From a checkpoint of a small mixture-of-experts model trained on Wikipedia.
Size: width 256, vocabulary 8192, 52.7M parameters.
Experts: 128 experts in each of 4 layers, 112 SwiGLU neurons an expert, 6 picks a token, a sigmoid router.
Training: a variant of Adam for the experts, 1277M tokens, 9743 steps.
Below are experts of layer 3 (counted from 0) of a mixture-of-experts language model. Rows are named router (the router's row for the expert) and show model dimensions 128-255. Each number is 50 + 10 x the weight over its row's rms, rounded and kept within 0 to 99.
After each expert's rows: "gets" lists some tokens that make up at least twice as much of what it gets as of all text. This comes from a sample of Wikipedia text that the model never trained on. Tokens count by the router's weight.

# expert 92
router:48 65 44 43 45 48 81 66 42 51 46 49 47 28 45 32 37 70 47 38 51 42 42 50 44 51 36 46 64 35 36 47 63 53 57 54 56 45 40 41 54 53 66 59 55 45 47 40 71 53 56 48 54 37 42 45 59 63 56 38 33 54 50 46 56 43 27 46 44 46 55 69 38 57 51 31 54 42 35 40 40 46 44 59 49 61 51 56 46 61 57 60 40 42 61 56 60 66 45 43 45 52 57 51 53 58 66 43 44 41 56 68 54 25 51 42 63 38 47 56 53 52 34 55 46 55 45 41
gets: "\"", ")", "ation", " film", "ist", " member"

# expert 110
router:52 68 48 54 53 52 73 63 31 42 60 42 47 36 40 23 51 45 40 37 48 51 52 49 41 53 27 53 50 46 59 42 51 38 59 53 55 33 36 46 45 53 58 46 40 52 37 43 47 52 53 44 56 25 50 49 49 68 52 51 48 56 43 42 72 48 32 45 41 60 45 55 42 64 54 47 60 52 48 54 53 46 53 46 35 50 47 52 48 48 55 45 39 48 59 66 45 53 59 36 36 60 50 72 41 56 60 43 33 45 55 63 53 44 58 36 57 43 30 46 41 46 28 46 58 33 62 30
gets: ",", " that", " which", "),", " who", " but"

# expert 125
router:66 65 36 51 58 55 70 59 31 48 35 35 48 35 60 28 46 56 50 41 57 52 53 45 53 54 54 52 46 54 63 53 65 38 57 65 38 43 33 45 56 56 60 60 54 55 33 54 55 59 52 57 58 54 60 47 42 50 56 40 52 55 43 48 47 51 35 44 49 42 54 58 46 55 41 47 46 50 35 37 49 48 61 55 37 63 59 55 39 45 51 55 52 42 57 49 53 55 53 51 37 47 62 62 57 55 59 49 53 43 56 72 55 47 67 59 52 49 41 53 47 68 31 47 56 36 36 38
gets: " of", " in", " on", " at", " for", " during"

# expert 16
router:55 61 57 37 48 59 89 54 38 56 30 31 41 30 39 29 55 53 45 38 60 41 45 56 51 58 42 46 43 59 63 40 54 53 57 56 47 52 43 35 55 41 52 46 50 62 46 56 55 58 59 40 59 48 54 49 49 60 47 45 39 57 40 50 40 43 32 54 31 59 56 59 43 55 48 75 48 46 29 58 39 47 44 50 50 50 57 47 51 51 52 60 51 37 50 60 42 56 42 40 28 51 49 60 57 53 68 42 57 36 50 47 57 29 47 40 58 43 42 48 51 61 48 56 52 34 47 35
gets: "\n", " |\n", "-", "|", ")\n", ".\n\n"

# expert 17
router:60 64 29 58 55 53 63 64 31 44 44 30 48 32 47 44 39 56 45 55 43 57 32 55 47 44 33 43 55 51 61 43 62 43 59 69 57 38 33 41 41 57 62 52 53 67 44 47 58 55 47 40 49 50 39 49 54 59 52 42 40 49 55 56 44 35 35 47 41 56 56 57 43 43 41 48 47 33 50 57 44 59 40 46 48 47 52 43 57 52 68 52 48 31 55 54 50 41 49 44 26 53 52 51 47 53 71 41 61 38 50 56 63 43 53 52 61 32 25 46 42 67 29 49 60 45 38 37
gets: " D", " B", " S", " M", " L", " C"

# expert 73
router:63 67 54 62 55 52 71 69 44 40 42 16 45 32 30 31 57 57 54 47 50 58 59 61 55 57 52 41 61 51 70 48 58 52 56 54 43 51 40 36 61 63 74 36 50 41 41 35 50 60 51 51 47 47 44 49 61 62 53 39 53 55 42 51 54 34 32 40 50 40 44 47 59 68 42 63 49 54 52 35 29 49 45 40 50 44 50 45 52 50 66 61 44 43 56 59 33 57 36 48 45 58 54 70 52 34 42 57 44 26 55 63 38 32 40 32 55 50 47 44 46 63 41 70 65 42 36 39
gets: ".", "n", ":", "ar", " be", " l"

# expert 68
router:53 54 43 48 46 52 54 52 46 46 46 44 49 33 41 45 43 63 43 42 55 27 37 49 37 47 39 55 59 42 65 46 63 47 58 58 41 41 37 47 49 53 54 56 39 57 38 32 65 47 51 47 48 49 46 52 53 50 54 39 45 53 44 63 54 34 35 42 36 57 59 53 40 61 39 68 47 37 34 41 37 61 26 42 42 46 54 45 51 53 64 52 53 36 52 57 48 53 48 50 34 65 53 61 54 49 57 46 48 23 65 59 51 44 61 49 58 50 27 50 48 61 30 44 60 38 44 36
gets: " B", " C", " S", " K", " M", " P"

# expert 38
router:63 49 36 54 37 44 58 66 25 34 57 32 46 30 45 24 40 57 46 57 59 39 47 40 52 63 55 49 48 50 31 47 45 54 54 61 46 46 47 52 45 53 61 52 55 53 46 54 66 58 45 46 48 46 63 49 49 59 44 44 45 40 42 56 57 61 40 49 37 55 61 68 45 49 47 48 62 57 39 48 36 55 49 40 43 56 37 65 52 58 40 56 42 44 55 63 52 42 54 56 28 59 50 53 57 47 56 46 44 47 72 60 52 41 40 48 50 43 35 44 49 56 50 55 58 52 42 45
gets: " ", " (", "–", "-", "(", " team"

# expert 70
router:50 60 40 58 49 48 82 71 39 40 47 40 49 29 57 15 46 36 55 50 51 56 42 57 38 62 35 56 44 47 71 37 62 60 44 64 50 54 48 40 50 52 60 61 53 55 39 46 60 57 55 59 59 49 49 47 58 58 46 47 46 53 48 51 53 41 31 57 38 57 65 51 61 41 42 62 59 46 35 45 40 60 41 29 54 57 50 46 64 49 43 51 52 43 61 57 48 51 43 52 32 59 49 68 48 46 51 48 41 40 42 47 62 35 65 45 62 46 42 46 57 49 48 71 58 26 43 37
gets: "\n", " |\n", "-", "==", " |", ")\n"

# expert 58
router:46 60 30 53 53 33 63 71 39 66 44 31 51 33 39 21 36 45 67 17 57 49 45 44 46 54 48 48 68 50 44 25 59 55 62 54 46 53 41 43 56 54 45 57 59 51 50 48 53 59 39 50 50 50 47 56 41 57 64 55 50 46 37 52 45 41 38 43 30 47 61 53 49 48 35 58 61 49 52 42 56 48 39 49 48 64 61 58 59 44 56 50 46 46 59 60 54 59 44 42 46 53 43 55 48 37 54 47 41 35 53 52 52 44 66 28 63 42 45 47 42 52 37 48 71 48 34 31
gets: ")", "m", "′", " m", "0", " ("

# expert 5
router:50 63 27 38 57 34 73 60 30 56 46 45 35 47 46 24 22 71 44 38 63 38 47 52 40 54 41 45 36 39 53 30 58 55 53 55 48 49 45 31 56 52 53 54 61 57 42 50 46 61 48 41 61 35 38 36 58 47 62 59 50 59 37 54 58 47 41 57 41 51 53 54 60 61 38 48 59 32 48 53 58 59 49 58 47 54 64 57 65 54 62 57 50 35 58 57 60 62 46 45 30 56 43 62 48 47 46 46 53 36 56 62 58 45 47 36 57 62 29 47 39 52 37 55 50 45 34 22
gets: " /", "°", ":", " •", "}", " mi"

# expert 119
router:66 57 37 47 50 50 66 58 30 36 47 38 47 33 38 28 44 67 45 49 55 43 41 42 39 61 28 59 46 55 36 56 48 47 66 49 45 45 55 42 60 49 64 50 49 46 47 48 60 52 62 30 52 50 56 57 46 57 59 34 52 40 36 52 59 58 34 51 39 64 57 57 50 51 50 48 55 57 40 41 41 61 39 33 44 63 48 62 57 54 54 55 42 37 67 71 52 42 50 39 32 62 51 56 59 55 51 54 43 35 72 44 57 52 49 39 54 37 33 45 55 66 43 57 64 45 47 39
gets: " (", " \"", " =\n\n", " s", " out", " up"

# expert 30
router:64 55 48 44 60 43 96 62 31 50 44 34 40 25 51 19 52 53 45 33 58 44 51 51 54 48 48 39 53 47 55 48 55 57 46 51 53 55 37 42 49 58 62 64 46 58 40 44 54 57 48 47 60 37 39 37 53 52 50 44 44 54 42 56 52 47 43 32 43 53 47 53 56 58 40 64 52 41 37 58 37 42 50 40 45 44 58 49 48 39 60 56 48 36 51 65 37 51 51 45 65 48 48 58 58 47 47 41 48 24 49 67 59 50 55 43 57 40 27 41 49 50 48 62 53 32 50 36
gets: " |", ":", "|", ";", "-", " –"

# expert 53
router:52 71 45 52 64 45 85 54 34 44 57 39 59 30 36 30 53 50 41 41 62 42 54 42 43 52 31 46 52 52 59 43 57 45 60 63 53 38 37 45 48 54 67 50 52 57 40 41 42 49 55 57 54 40 57 55 41 63 49 47 51 51 47 53 56 54 33 31 45 60 50 57 47 53 49 51 47 55 39 56 52 46 44 42 44 51 49 58 42 46 69 50 44 54 71 51 44 64 48 35 42 68 32 63 54 59 72 40 34 34 65 47 71 44 49 26 61 42 35 50 55 50 28 58 57 37 53 38
gets: ",", " that", " he", " which", " He", " who"

# expert 43
router:60 51 62 56 59 60 82 65 35 40 43 36 58 18 64 22 38 42 42 31 53 53 52 41 46 54 40 45 50 54 62 35 59 66 57 61 43 50 40 35 45 49 66 46 52 54 37 52 56 58 53 54 69 48 49 50 49 53 47 49 43 46 45 54 50 56 27 33 47 55 63 61 53 57 43 50 49 48 33 31 48 61 50 33 44 52 45 52 59 51 46 53 48 41 60 58 52 49 39 49 44 52 49 59 62 51 55 32 58 25 44 57 62 39 66 51 59 50 32 42 50 48 47 68 49 34 45 44
gets: "-", "|", ":", " |", ";", " |\n"

# expert 20
router:63 58 32 42 48 47 75 55 25 52 45 40 46 32 56 15 44 57 43 48 70 41 48 52 44 45 51 49 59 44 65 46 60 39 59 58 55 54 41 33 70 57 51 50 51 61 40 54 57 76 46 46 46 38 56 55 53 55 42 39 38 53 42 49 43 41 28 50 31 48 57 55 47 53 39 68 49 48 46 54 53 53 43 48 40 54 62 44 50 44 42 58 62 37 64 65 56 56 50 30 53 55 51 45 58 52 59 49 56 45 52 64 47 44 53 50 53 41 35 51 51 55 46 37 51 36 52 46
gets: " in", " |", " on", " In", "In", " at"

# expert 37
router:66 55 48 57 40 43 78 62 42 43 36 24 47 45 53 22 38 51 51 46 50 46 57 58 48 47 24 41 48 40 64 49 62 52 57 52 27 39 37 39 46 63 48 51 41 57 43 43 52 58 42 41 50 46 56 59 57 60 48 42 41 43 36 39 48 48 45 49 45 56 58 55 53 48 40 70 46 45 52 35 33 59 54 48 42 48 53 59 64 48 52 51 43 35 61 56 55 55 50 42 27 56 57 52 39 47 50 58 41 45 54 59 45 51 74 61 54 47 39 50 49 53 53 57 68 45 58 32
gets: "ed", " with", " on", "ick", " led", " found"

# expert 1
router:58 54 28 58 52 58 61 65 36 40 51 41 54 35 46 47 45 64 45 49 50 41 34 45 44 56 39 47 49 45 62 42 77 47 46 55 54 42 28 41 46 52 67 56 43 64 34 43 68 53 40 41 64 53 37 46 45 56 54 38 54 51 49 54 42 48 38 46 47 58 54 55 47 46 48 62 50 43 26 58 48 59 30 47 53 47 59 51 47 55 64 57 32 26 51 46 57 51 55 35 44 62 54 57 53 50 54 52 58 35 52 58 50 51 42 52 59 41 33 54 43 66 30 60 55 42 38 35
gets: " B", " M", " S", " R", " C", " T"

# expert 9
router:62 55 45 48 49 51 66 57 49 43 54 39 47 42 31 16 42 45 47 48 59 50 44 51 51 53 50 41 53 43 68 36 59 37 47 45 51 48 47 28 56 52 67 51 45 54 47 52 46 47 48 43 53 33 29 47 56 56 43 39 37 52 41 43 50 51 30 56 27 54 53 77 55 55 51 44 54 45 45 46 59 56 33 46 43 56 63 65 50 51 55 44 40 46 56 58 55 54 53 43 57 57 48 60 48 49 64 52 52 37 43 59 47 46 51 38 56 48 32 52 51 47 32 57 52 34 53 28
gets: ",", " was", " is", " |", " are", " were"

# expert 96
router:52 62 65 52 41 49 63 64 21 35 52 31 50 20 32 23 50 51 42 44 50 51 48 46 48 58 28 47 41 47 59 42 55 49 43 61 44 42 47 34 40 57 66 43 43 62 57 35 62 56 39 44 48 50 35 44 51 62 65 33 46 44 49 46 45 54 30 48 45 55 44 66 45 53 39 55 56 52 28 48 55 49 33 37 38 57 53 43 47 50 65 52 39 42 52 55 54 49 49 47 43 60 52 51 57 54 64 45 46 52 52 69 50 45 59 41 58 52 29 45 49 50 42 52 61 41 61 47
gets: ",", " and", " but", "),", ";", " or"

# expert 78
router:50 66 44 54 45 43 74 64 33 45 50 46 58 27 39 33 61 58 46 46 50 40 57 45 42 54 44 33 52 57 44 41 65 62 53 51 58 41 45 45 63 53 69 47 58 59 49 45 59 67 52 48 59 41 50 38 57 48 52 43 48 47 38 58 55 56 43 48 52 58 58 53 37 56 42 48 59 40 35 36 47 51 25 55 49 47 63 53 55 38 47 57 51 36 51 50 41 51 53 43 47 50 37 48 47 48 69 52 41 21 61 71 46 52 66 30 56 39 41 54 49 42 45 59 50 46 45 42
gets: "s", "ers", "es", " years", " him", "ions"

# expert 57
router:54 49 39 55 44 60 92 58 46 50 44 40 36 30 51 17 38 53 59 33 60 33 41 49 56 63 37 40 42 51 56 44 60 63 58 50 58 53 34 45 39 54 60 58 56 65 43 46 54 71 49 43 59 46 54 48 41 51 52 37 40 49 34 60 46 51 37 36 34 58 52 57 42 54 47 54 42 42 37 47 32 54 42 51 49 64 48 44 40 48 54 62 53 44 52 56 44 56 35 37 57 49 55 68 59 51 55 36 52 36 40 65 52 50 52 50 62 53 34 42 51 60 37 56 54 51 51 40
gets: "|", " |", ":", "-", "=", "u"